Below are experts of layer 6 (counted from 0) of a mixture-of-experts language model. Rows are named router (the router's row for the expert) and show model dimensions 0-223. Each number is 500 + 40 x the weight over its row's rms, rounded and kept within 0 to 999. Numbers have three digits each.
After each expert's rows: a language model's description of what the expert responds to. This comes from a sample of Wikipedia text that the model never trained on.

# expert 11
router:499514515437533528456567541536508442527488561526522552519574515483459484507547432505469561546494480434518498465514503484445416488510498442537516512480481465525494471494496466505421528558559534515460493563561496561558517498494445439480547536499480477504513507445439540495557483512453495543513504438507612515501439469524502494584470526526539510511548475506499539495540442510502420547583498443469439508519505550504574487481495465514597481521566536477488490461504596505488539483495489522497497497501521491501453465503493566586567466539510517466562482548545445524502478430490515520499438408500563486587531449513537526473523486511533422510545554519546526548458416572566452453527
What it handles: Forms of be and have (was, is, were, been) right after a subject, plus clause-ending commas like days, and However.

# expert 62
router:478594458426518521477572471433524522563541516515485527493568549480473494487553474497487559505545537452433559443487515518457442507503505485553454536461486476567490545521415402420503532462548525487473565557486478496516485438520455466523540501482530468516439513519485579532559533447432494484498597503538560498501470440529496488457488514495476483458538563478492479481487499461535450566602486541502463418505436557519526558490478604520502513517557502532509518456511586469448559560493474522506434528541502413437479498461474561536509488561509502516591473471512451580484540511500530509488458453459498478489542493556504499500527473498510475457521526464542548544469444499521514475505
What it handles: By, with, of, from after participles and nouns, and has, have, had as auxiliaries, such as manufactured by, defeat of.

# expert 20
router:481553506459456514476537599486481480506441512530509562588508539534439557513540503524449519579473496489485552500536533561423470423545469456585507476508487484539506486551467497448557502454539539555433501511524467514469514511482481445443523435512524532513422426488491560500449555504447519574524540471464507478506451509497484501449485462499544485402568472465575483487525531549460507500528479468534467456495447516546573510484512504488527562528553514474559484465488554540405533549517497499501472470503530510435462427509538537464497462532461524460536448435465462555482482508463473486530499431527508448535573445540469518535536484515512399569497551501494472523466454598500463519565
What it handles: Plural nouns and plural suffixes for groups of people or things, such as members, people, players, provinces, -ers.

# expert 22
router:495508526460487512496605576451436418508430480502485497540435565547488533561502484499456589543413491517442557386514452544455462500519508440526482560498444467538526475537484467434540487540491511474449574542514504460513557547555504485507488455498507485488434502530510525513452509496539542552491470500508542519481549503545539480536452507528543492449569476465501453452533507484445524525519550426474505454487478527497525513479536576452526498461561502603518511477542529522531570510506438517494526536495481448470461535541552536554533550467473550444542507517527494500496496553509530483452443462493485429512527464574548478480540447543529437479530564564482547532488458494494476535624
What it handles: Numerals and spelled-out numbers in counts, dates, years, prices and table cells, such as five, three, 2015, 750, 12.

# expert 42
router:472600466462486507542537574505462521473484484463514546488496496486472531503546505439481546461472443462453530496562519467541468536451561451505559529467449516530471449560483490456522463539537541550420470524561556492555533536574522474519500452476519482490438494458527488482462511485484480534437450500502527538469472490557435502532491443539542433493511512420499439432521520442486524463503491461535451423436452531504471518520537550475521527528569446483575466422529547502425584480427496531475472539494527549460428392590526559480551518507527502466550490539517506550497437486468462467532483474497574461499563484525466490528547493509483432553545524464539520492465459517446456445539
What it handles: First words of proper-name phrases such as United States, World War, North, Civil, Court, plus word-internal st pieces, often in sports articles.

# expert 54
router:449530471502557514524572571523404549543531525506565460432486552510455521571504462444498500508506481482449511431511486465472424495488554521590497545494483539538459460520472475510545451507498469502399556513571542544480520465484555455468444507559567483490508425475449474518505471471498505529421512541537481484521557479532526482569484525507513467451556424478467480434507501528477435503499534442487486462522467525497562451484550541529528562538565515507458509441564532563484535529495531500439471516497499480477487470498548522490596463517471496532512416439520470536493492446444421540432416456474516460498519509551513516526535460490508471530560560531551538489560455499525452520596
What it handles: Opening one- or two-letter pieces of lowercase words split by the tokenizer, such as c, p, t, dis, im, as in imitate, ontology.

# expert 28
router:467489446532553523413512517519539501465495554541476467470484462491516551511494446472452586540445552500494528450491440497461454493464500475476560514458452465504569441583423453454483503480501499488471492516539518495452513407430500396483492499506519483428550467527473510503489495461470511491524513460555536495513479509507562508504466499467505502383568503506511465395448475532519492459562529448551438482572501543516586520503538514459512566504493420482451469504471533562427571547492471511437507503549489494465465436499455521500532541534474546569522460472505497501491542547469501515385457467489459445541553471491554465521559491520445485452550588517540544529483473554479470495509
What it handles: Letters and byte pieces inside romanized or foreign names and scripts, such as Thai and Japanese bytes, diacritic letters, and Kh-, Kim.

# expert 51
router:457552465432480585454536551468454424541502540492506522427511566553489511537525431461389514527518602526395578416492518523444472464473541479520552526461528546531484479476454486507571498535511546509464531532545476483434559523474551458466464514531572456447482422507535522482563542506518509462481533478484523521485524435529473494511478503513509483460542493526409529484531523524555500457543424483547517513542428553522516477495567511437522529555547471498502462448528562500448524558503459469495480549473501535512417510440471489527548507533499534525472466451507417485535485518518514496431459476529473481502560497500559463482569470533513490553452468581561519484512477512429466497501
What it handles: Color words, often in kit or plumage descriptions (yellow, blue, white-eye), plus pieces of French, German, Romanian or Latin phrases (de, mit).

# expert 5
router:476616504458480568459623453524464508512486487534530515501511513525448523554490496471488443526484513494498504444502443518436416527509533482521534547452444480494515497519443485456513512494570465466442504477536527593537482511558525475448457470536626508467489490551552489475542495469510464532514500487568514476536422553553545487504495487473499473485515507467483459428499461440485449535537574471462463464465452544398490505535523570479449512529529462468522527492561514579414553560473409507517482518564498494506427552532531526533558570501448491493529483615536418495498498516470491493476463445469541455512521434501485464526551523539470486511494512465492471544510454526500450527523
What it handles: Month names and words just before dates, such as on, in, to, in contexts like on January, in July 2022, from August 1987.

# expert 46
router:454596523440502542525619559557485488526480480515483516488461495544407511518537483482459503520493540521475512464576509502430482457466574490539454534481524494570498437539522454485553529489524506452456514477491472496525467539565583505466462515584508418486440481504542521450458505478515515474462512450510545511469524482484399501526457550500470540463533427411434426466442435548451474517549543497550534474524480531503531468556535482423506571558531508482521484452550500511460533519452494519487441560497531494455512484483469473506574516483465475485562507488520499497503487481525526529436393493523524524544541448493461464442560477520502395501526542494567543540543464549464459465496
What it handles: Short English stems that start compounds or inflected words, such as air, post, short, access, free, catch-weight, turn-ing, graph-ics.

# expert 47
router:516540496435556500451525525498476451524427521516545511509564443497446460532538492465449514487420538376482507444564472466437448460491461421563582500506486450526443508488469436498432514524507534512475540574578479578499540534473475488427523578515513465422496501443520506468501514519487464541525470411466545498463449529527441517546450491482535486517550490500467541476513437505493419532578450449494423516546464536439507452517516479499542483558558511498510455468504588481473517461516440550460455500498526530496480474502549530603496475555500492488519468574540485515548478437412492510488477420483541458529507466499510517489502463487551486493514501452539532504471428522520496466534
What it handles: Verbs was, became, been, remained after subjects, plus commas after surnames in bibliography entries like Bacon, Susan.

# expert 3
router:451576483509493548507467521541484394519515491492435524549530493514460493518526460427446475479497527490467484513520491559454490499480547463517512521435482571541496493531361485386492532458539433554496455492477457451472533506452458473489526549490547455523523525504472526477525583523503505466513559471491493501505425508508486529507470499554511493446531510490524580458447527496459453510518510447457485449496508559490553481502532552467544531558565476484536528500460579500446568495481491503528412582482512384445528464519531515512510473504461515459574446504495414511516522460401479458450428461516485489602522508536473501490540547535502468483496576473521531495479448532476576535546
What it handles: Final pieces closing names and foreign or English words, often with comma or bracket attached, such as Swan-se-a, financ-ier, Offiziel-le, Rencont-re.

# expert 27
router:504561514478540510491533552530423417507534518526477496462461504552488490553516458480391496498525541454467516471495479522493425504569466481545540535449534539511454501513439450483539534513516478533472501519523452482450556455432476459404406590509540477458496430495483451473460482549478547526452532447534554489573449389508552469546445501512492499448519449485483508473500527539474489516550515465503546496500496595538555506549483568498553518492561482494494496434550492544478525522479458475479507554494576458505478532495517575470498524554504488470543494438526425564510492494470488499474461419524497473532545430471539460505542526538526510596535530481579446485463500527493474487604
What it handles: Technical stems and suffixes in biology, chemistry and math text, plus LaTeX symbols, such as neur-on, angiogen-esis, protein, receptor, }$.

# expert 18
router:502526460455557520486592557549464470435463557477437512526505564595459478487550486482380613500498530431481518475474494535491437463525470492549494510475468517549507431551462459406477574518572536457495503526541499485471524469502493457490504511516547509492466495514519487431510505493435462508474534488526503493499498481492554451547459445479529535440499499410514412415536502510424501565541491453481486433525461496493537540526564553563549486540569456454465492505478504536458531545438464446519461543468472469485527537506513586442619495518476534481559538469505486519544495541493494456507482481523485406515533480536497551482540478548483462529497479489452492545508452518497523462549
What it handles: Capital letters and letter pairs starting acronyms, codes and abbreviations in lists and tables, such as CECO, MONA, ALC, (Z, INMO.

# expert 61
router:472576510421459551543547548551471450438419480517444531511533556508412472525529430522413549600478495512529533509539522541450487487537518440542528524492485508512527471593506482484512544530552521516466462518562454527505463552526514451474555531473529454456439427509502500448453519487474505518518564452483524516480447460487510493459491484527524465525512539487506464463491509570498520441520462535515493453475465558518517478546490498456545454561532479462545448453590510543448557578499450509505410591503548492443463487526520519523553529506489584498609456464501433511531491505496470484512498442529515464543560425528454496518542439473482432567548509482499544498494462527454488498545
What it handles: Head nouns of organization and facility names after a modifier: University, Institute, Council, School District, Film Unit.

# expert 0
router:487580533465581478531544534465454453528463505535450509485505467550517507542518495418457480531542567390457559439486486504531415457493465453546531554473485549438526514513453448429514511517493511477443553461504519463474545486427500426429520495466535432493525464561490511469447487507502501566401554511532494461522527507565543489520459532518518523418524426476490500440542534510503519496502534472439445444551469524547559537457570523505588557492539534556518530468498528508444566491480504447433482534501497510453489540488522530447578511476460460507536433485538470522519491503470465492453419461559464412569493485459538478502497509481460499504527538493524505492522496503495517441593
What it handles: Punctuation and markup symbols such as closing parentheses, quotation marks, apostrophes, slashes, braces, backslashes and dollar signs, often in LaTeX math or citations.

# expert 15
router:508548495500475604465487500513456445482411500542524486496559534568462511464543541501448498567457540495506567540491519514513477467496531440532554545460504477579494467555481468470517551443511522521451473473535428537524543447447493461504490528561548520465541512554535549437548478510501513571439526459483561501499537420522498544466478541429493443505578512496461500385494492496515472458541473495548498503491499539501503441528493568453451475557554446471456489467497578506450577522513384494461448506498552501454437427502503504567516496537519582518547420436540471470494475494477517520518481536545470450522558437474565523524508430456510434537511512487515503502460464496478494455538
What it handles: Surnames, or surname pieces, right after a given name in lists, tables and cast credits, such as Smith, Singh, Reid, Sullivan, -ović.

# expert 24
router:462587499472468566542496489520506431503409458532478497539553543578444506516494505511403494498475508525475546516512458541542439516513519465508588551435432424561507471520440460477515533462561562526476485539536474514476517425489512516455448512510523526488502509534512523432489510510519478593454519493465563510472473469476483535405448446516513482509583492460519497434520545559479481456552502493508486494502452516537551484608472487463468511530562457515489469464488606479465536529510423508529448503517550494446446461497563536594568505579482572522561443485512462482532475539477471460499471461515476454515571406484506479478515420544492480482493525497492475493493475523444477495531
What it handles: Final pieces of surnames, clubs, countries and places, mostly in tables and result lists, such as -ström, Feyenoord, United States, Pereira.

# expert 38
router:495611505501476520493565533576455407562448474525550465499460525510439574499527550461447549544472490560490561458454495517461536503512500468546480519477466483571535485549459470408489488483558498529441470536536478558430539417483499502467505517499514504496500483497544521463471533515499497521474520482492571538484513520495500562420486452474578445489534495532540498411491539542494462491525446532479434511493461506509497482533564489472488468488560440598528449444571557472478506451476412479539521587462487462520451522502481575543489500461500493541541412478510479522516455535477455514493463480516554486511561423458519441466502448536497453477541545510525468568463428535467492520579
What it handles: Values in infobox lists: death years before (aged, coordinates like °E, taxonomy ranks like Animalia, Insecta, country names.

# expert 43
router:456519538492555504497566571493526409524486503470492527500533528508489503577544495522448541528501515454477541488556441519472525540489522400446558569497478535567478488526466490466537501497517499555451558490558501454478526456465502385521523547454530532484508500588465544484542479512519492548485531545509575486583433498501480519506460482458555501492531527439481532485547550537427479457562493443555501439506459518569558435527480535473475513572529485570457488486499522525449549507501435481539432510505604428487422505505516519510537515540473554484506489496521398469449491463447482503489464474465456434523534406485555495521522453514492488515470521517457480502441495518452481517616
What it handles: Middle or final syllables of non-English names and words, often vowel-heavy: -ara, -ino, Far-o, Aman-ullah, Babels-berg.

# expert 26
router:504609510506498563481516552543456464485434545556465576558571539521420535511519453468474491468436494494510552486492561513425465453511473411573533546462481529536522493540441531413479466509515521497415503474489520500452548492501534476469463468467516513463515462525493543460473573505481528609483538539555571507460474555543517481491476506511514455523550516474493497398544500584496496512552478483523440497481507503517526525493558539458461502511561527520550494520564559486447521516462481523487474480465476458472500528516534580492549446515538589459525505436563437463523530455495519554484484377488536462521493438468555459448527505513475447491499550504514446520519448500440463502552
What it handles: Four-digit years and year pieces, often in brackets or after month names in tables and lists, such as 1956, (2021), 1898.

# expert 59
router:483538546468504483469513512457509507536481532528498439533552513577453498596549461474505469551506491580469555480531484530459400486494447495528514504462457476543505479520508473432522508519533463525432467520513481561503475456487548378458470514502614462519536486516518503465455468460512477487430492489519553476495511469584460511503495456546537516501496472524526461367451497488428454499515598503527525483525450514478476477558489530541481533489517473516515557480581503535410510479479473445516501545551529513465472534490515579518536512545428500519550476511476460550512492491488498495490454502393602452502571493464531480480518516548553498479521629495471568565494472483486451468522
What it handles: Pipes between numbers inside stat tables, plus coordinate and measurement symbols like °, ″N, (aged, /sq, and time values.

# expert 53
router:458533532427468594471582515517461486519559488487461479466525490544427481506507512514465544538530570461471540495580527551455459551528506492514492587518448581572554553559531444424520520515564540524504516491475517513503519474590566463560531474503543487463509527458563507533510564469430459538519472430479526516559473461535488511476453514519504454509510487439478491494469475474499466528576510474548506453493456587452605493484506556529488512478560484522482478463502522549456578590515439550431444540474518472494474523444532501512496471592544551500489475509534477578506460510453472490440415459486492417515535499493474456465488455475493477512573503450471500482516472526537484450518
What it handles: Function words of, and, for, among, at linking nouns, especially in titles and phrases like Office of, Minister of, one of.

# expert 7
router:499562476454442564497584526553517497489445477473533558496585559546434486492531519498419506535456539498494500456545466512453470473571534407476508546487479513484535443557506486495517524494546524502490506572489532487505466453552559435545537496506505445417452465504505594440468544475498456472511583481563533527453462465530481488526445566474525494435554535469511470457467434480558462456553495518556490460440448506557525451528551494454531473580524501438503469467490529588485566543462457459470471571510508473447492534484490554508539433473503557480538431501509432531498455499464395516509450450523496483516540480538506529515546471544529458489492476507493522507534442506490444462561
What it handles: Words inside titles of songs, albums, books and films, often in tracklists or discographies: Love, Believe, Night, "Number Eleven".

# expert 12
router:472509541493550488513492552504481499597536586476556549492466470574450472485522483485479564500549502497498499448603539511453512505437551395510520541447498511505432448545516464482555502500534481541459486511545503572510527500506501497532553565602511430428498450498501580550531471472489519507514532507477629484512533495521460508531443567457493496468516483458436468415515556553444459489515499501536527462499469546479510450523526551483542506628513444511530512498551496534495548549494445489487451566468552471442514457518470501510549482518482538445515503453455481558502442484533508613514395474492514509560487433537497449482524507545510502481547537513535517502493486495486456528521
What it handles: Short word-internal pieces right after a first letter, such as ap, op, ast, amb, od, as in bamboo, hayfields, chandelier.

# expert 10
router:473554521477515579549535539487486497463440463533537514474496555560477575539505445493453535515500566477515562486554477473386436518484520499530530568448463524494566494515490476433566565507545520472488467529512458429457542508519540484527479507493539492430506454513528451407534525482549484522504485470550536495546489503540524479488487508480591512503513499499506514459488532495501510447569469530479522466587429482557576559513524551487528511537596383503535459481516507578431582555496452493531432462451570470454463474512480555494564532511433555514520472510499482503506501447510439494479457506525491411489539450481516487468586463558550475442528491463458492477480466513505477502567
What it handles: Word pieces inside proper names, often capitalized first pieces or middle syllables, such as Kant-, Hard-, Kol-, Gonz-, Roth, common in taxonomy and sports tables.

# expert 14
router:478574544490467535490548550594459448461447531469513494515480591596442535559536476502464561558493499525466536457515516504492484472542473471509522513545481546522526476590476515458531536553553514478419492466544502483506437561505508441391486498491540484509464440501516537516517547483547494509470524455480501462532490470518524519459454414496551506513541443467513473462486479573473523475615493510531469484490455531527509486587515470429546537564545524494503501496519530553430515529475451505504487577455574502492483485583548539493519520528484510450551451516525510569573478451480540488476424458502489416591531445472520499563521439535510505504527541462462533551445490484448472458535
What it handles: Units and place-type nouns after a number or a name, such as km, mi, miles, Street, Avenue, Railway, River.

# expert 55
router:475562455471431508515517498496481456541445521573537496464560530544453551506511572467451528508484506498455585479532561567457469444556463498565491486527475607507559519521456432419579497460493447492455527512495513539498526435536495479459525434552503487479547479498512520491424512469442520588480505523491550480506431457551569501498504470476517589458545533495554482455523485553489510549505479485509371498516493542508559465471526525428496523545492540512527463422490566520434527558471442490497478531470531497480470461543521522550512451547489492481530477539470496533500444496447535486474437460478510469497488506547410480502531471546550404518512532520491504496454440566527475425552
What it handles: Pronouns and relatives opening a clause before a verb: he, it, they, who, which, and existential there in there was.

# expert 57
router:533535449498461502474537527551470459478496505536488492549493501532441509490551518474424462556455533466443534440517447564471452537523546473512496525434478465529466520517481504359529487501548476498387529488569500511520525489530502448424517507478552415513480493500488513463470507461480514582510481416458559499479526495585513516452447470489537464469538523422498440395520514579458434506483475523476515489449490509597503471504515484521466518536502523514503538399521537485498498544462452522501440488465520501514490539542513556440509441523541482459522475421550548536533538486477545456453478462482555478549539419502534502542489485536569459512538581451523547539485469502500494395501
What it handles: Percentages, ages and numbers in census demographics and election tables, plus coordinate marks, such as 2.3%, age 65, median income for.

# expert 60
router:425569549473501510479557504477467485544468546477485521516580541543488417508496478444400523511455516473485545484524459551429460506500519427544570496484461494513478481504479415532492497459519544522477482493497528592528516466432559465493460522537565483503529509501547538472447531416486530577449507526454592438479479514545503551484461500516518490557519517483496526436507478527505428575553522461485434509517506581436559471543597482486516518510561417508510577507561541558461495541494507511513454475545502460440492469560589556524547483572484531540504495414499431486497532526422505485539461464533515471515487497513574545485526487521502482467488542491538514474494419457500482471532
What it handles: Pipe separators between cells in data tables after names, places, ranks or numbers, plus semicolon-ended racing results like Ret; DNQ;.

# expert 19
router:392523503423525534449598507526456515521486475523509486465494572551499498470590475509469561509479556424458531479536532571458467455553527475520509535426506540600485523529498504470616502424513535530509493525520491535576525478521494447509459503569521465513530489492469554544508472437428455506507554514529527495503501445558445520474453529480478476458566529446463475506506508542490438578518532447493503475506449524509511497522557495478488527538533502511534507504471600492444584600450450505471479518477493457468426559500571484540470487490440509577532442505458439555465505476409476486495480506455495433513553487538541449496498476486477473526536521469548526495458461561527478466519
What it handles: Prepositions and modals linking a head word to its complement in prose: means of, process of, interjects into, could, must.

# expert 36
router:449554425463520540465556505485488476550488530497536535538520545493486400532501448457478561505484538452466567447543499527395442509515505512547448541454509491578514520551466450475515493500512541489481522500507548437494504429485561436546503524448587450451433478479519588532566580454437518533482555529480573516541486451537452499458492508507510500487545488481495501460496496510461490582636535457467531470498474520428557497503537520434504506525539511475552517429531524510419481502468495470514416528505476462487521498488489540509500452575508520535562481480505431497467570516436558489530512497481482448485521473526536434476529521500529453443528532474523548517567393514490475490479
What it handles: Prepositions and linking words leading into a noun phrase, such as with, of, by, under, including, such as, plus line breaks before sublists.

# expert 34
router:419600494459529551572558559434467436518517517500547503477503539499495468521520400432496487543473458530516526497571434537415493488515551464564458501523503572543531486511473469505535506521455551525388432531468500517472514481475502502499486588611545467449491440510457553474503472468489518476498518503508540539494472507549425521522470521551491531515540567482411464453492461511452458496492530483548496516511442546524557457539500555478485498525536504508570488497497541438452512517513509485531433569443565477419537418470515485475463476550506496467506550416528444587439512481453491482465417457447581493530531449454514484473501473477480494506518533507510502525484478552495499479522
What it handles: Opening stem pieces of common English nouns and verbs, split before suffixes, such as produc-ers, privile-ged, academ-ia, also whole nouns like author, governor.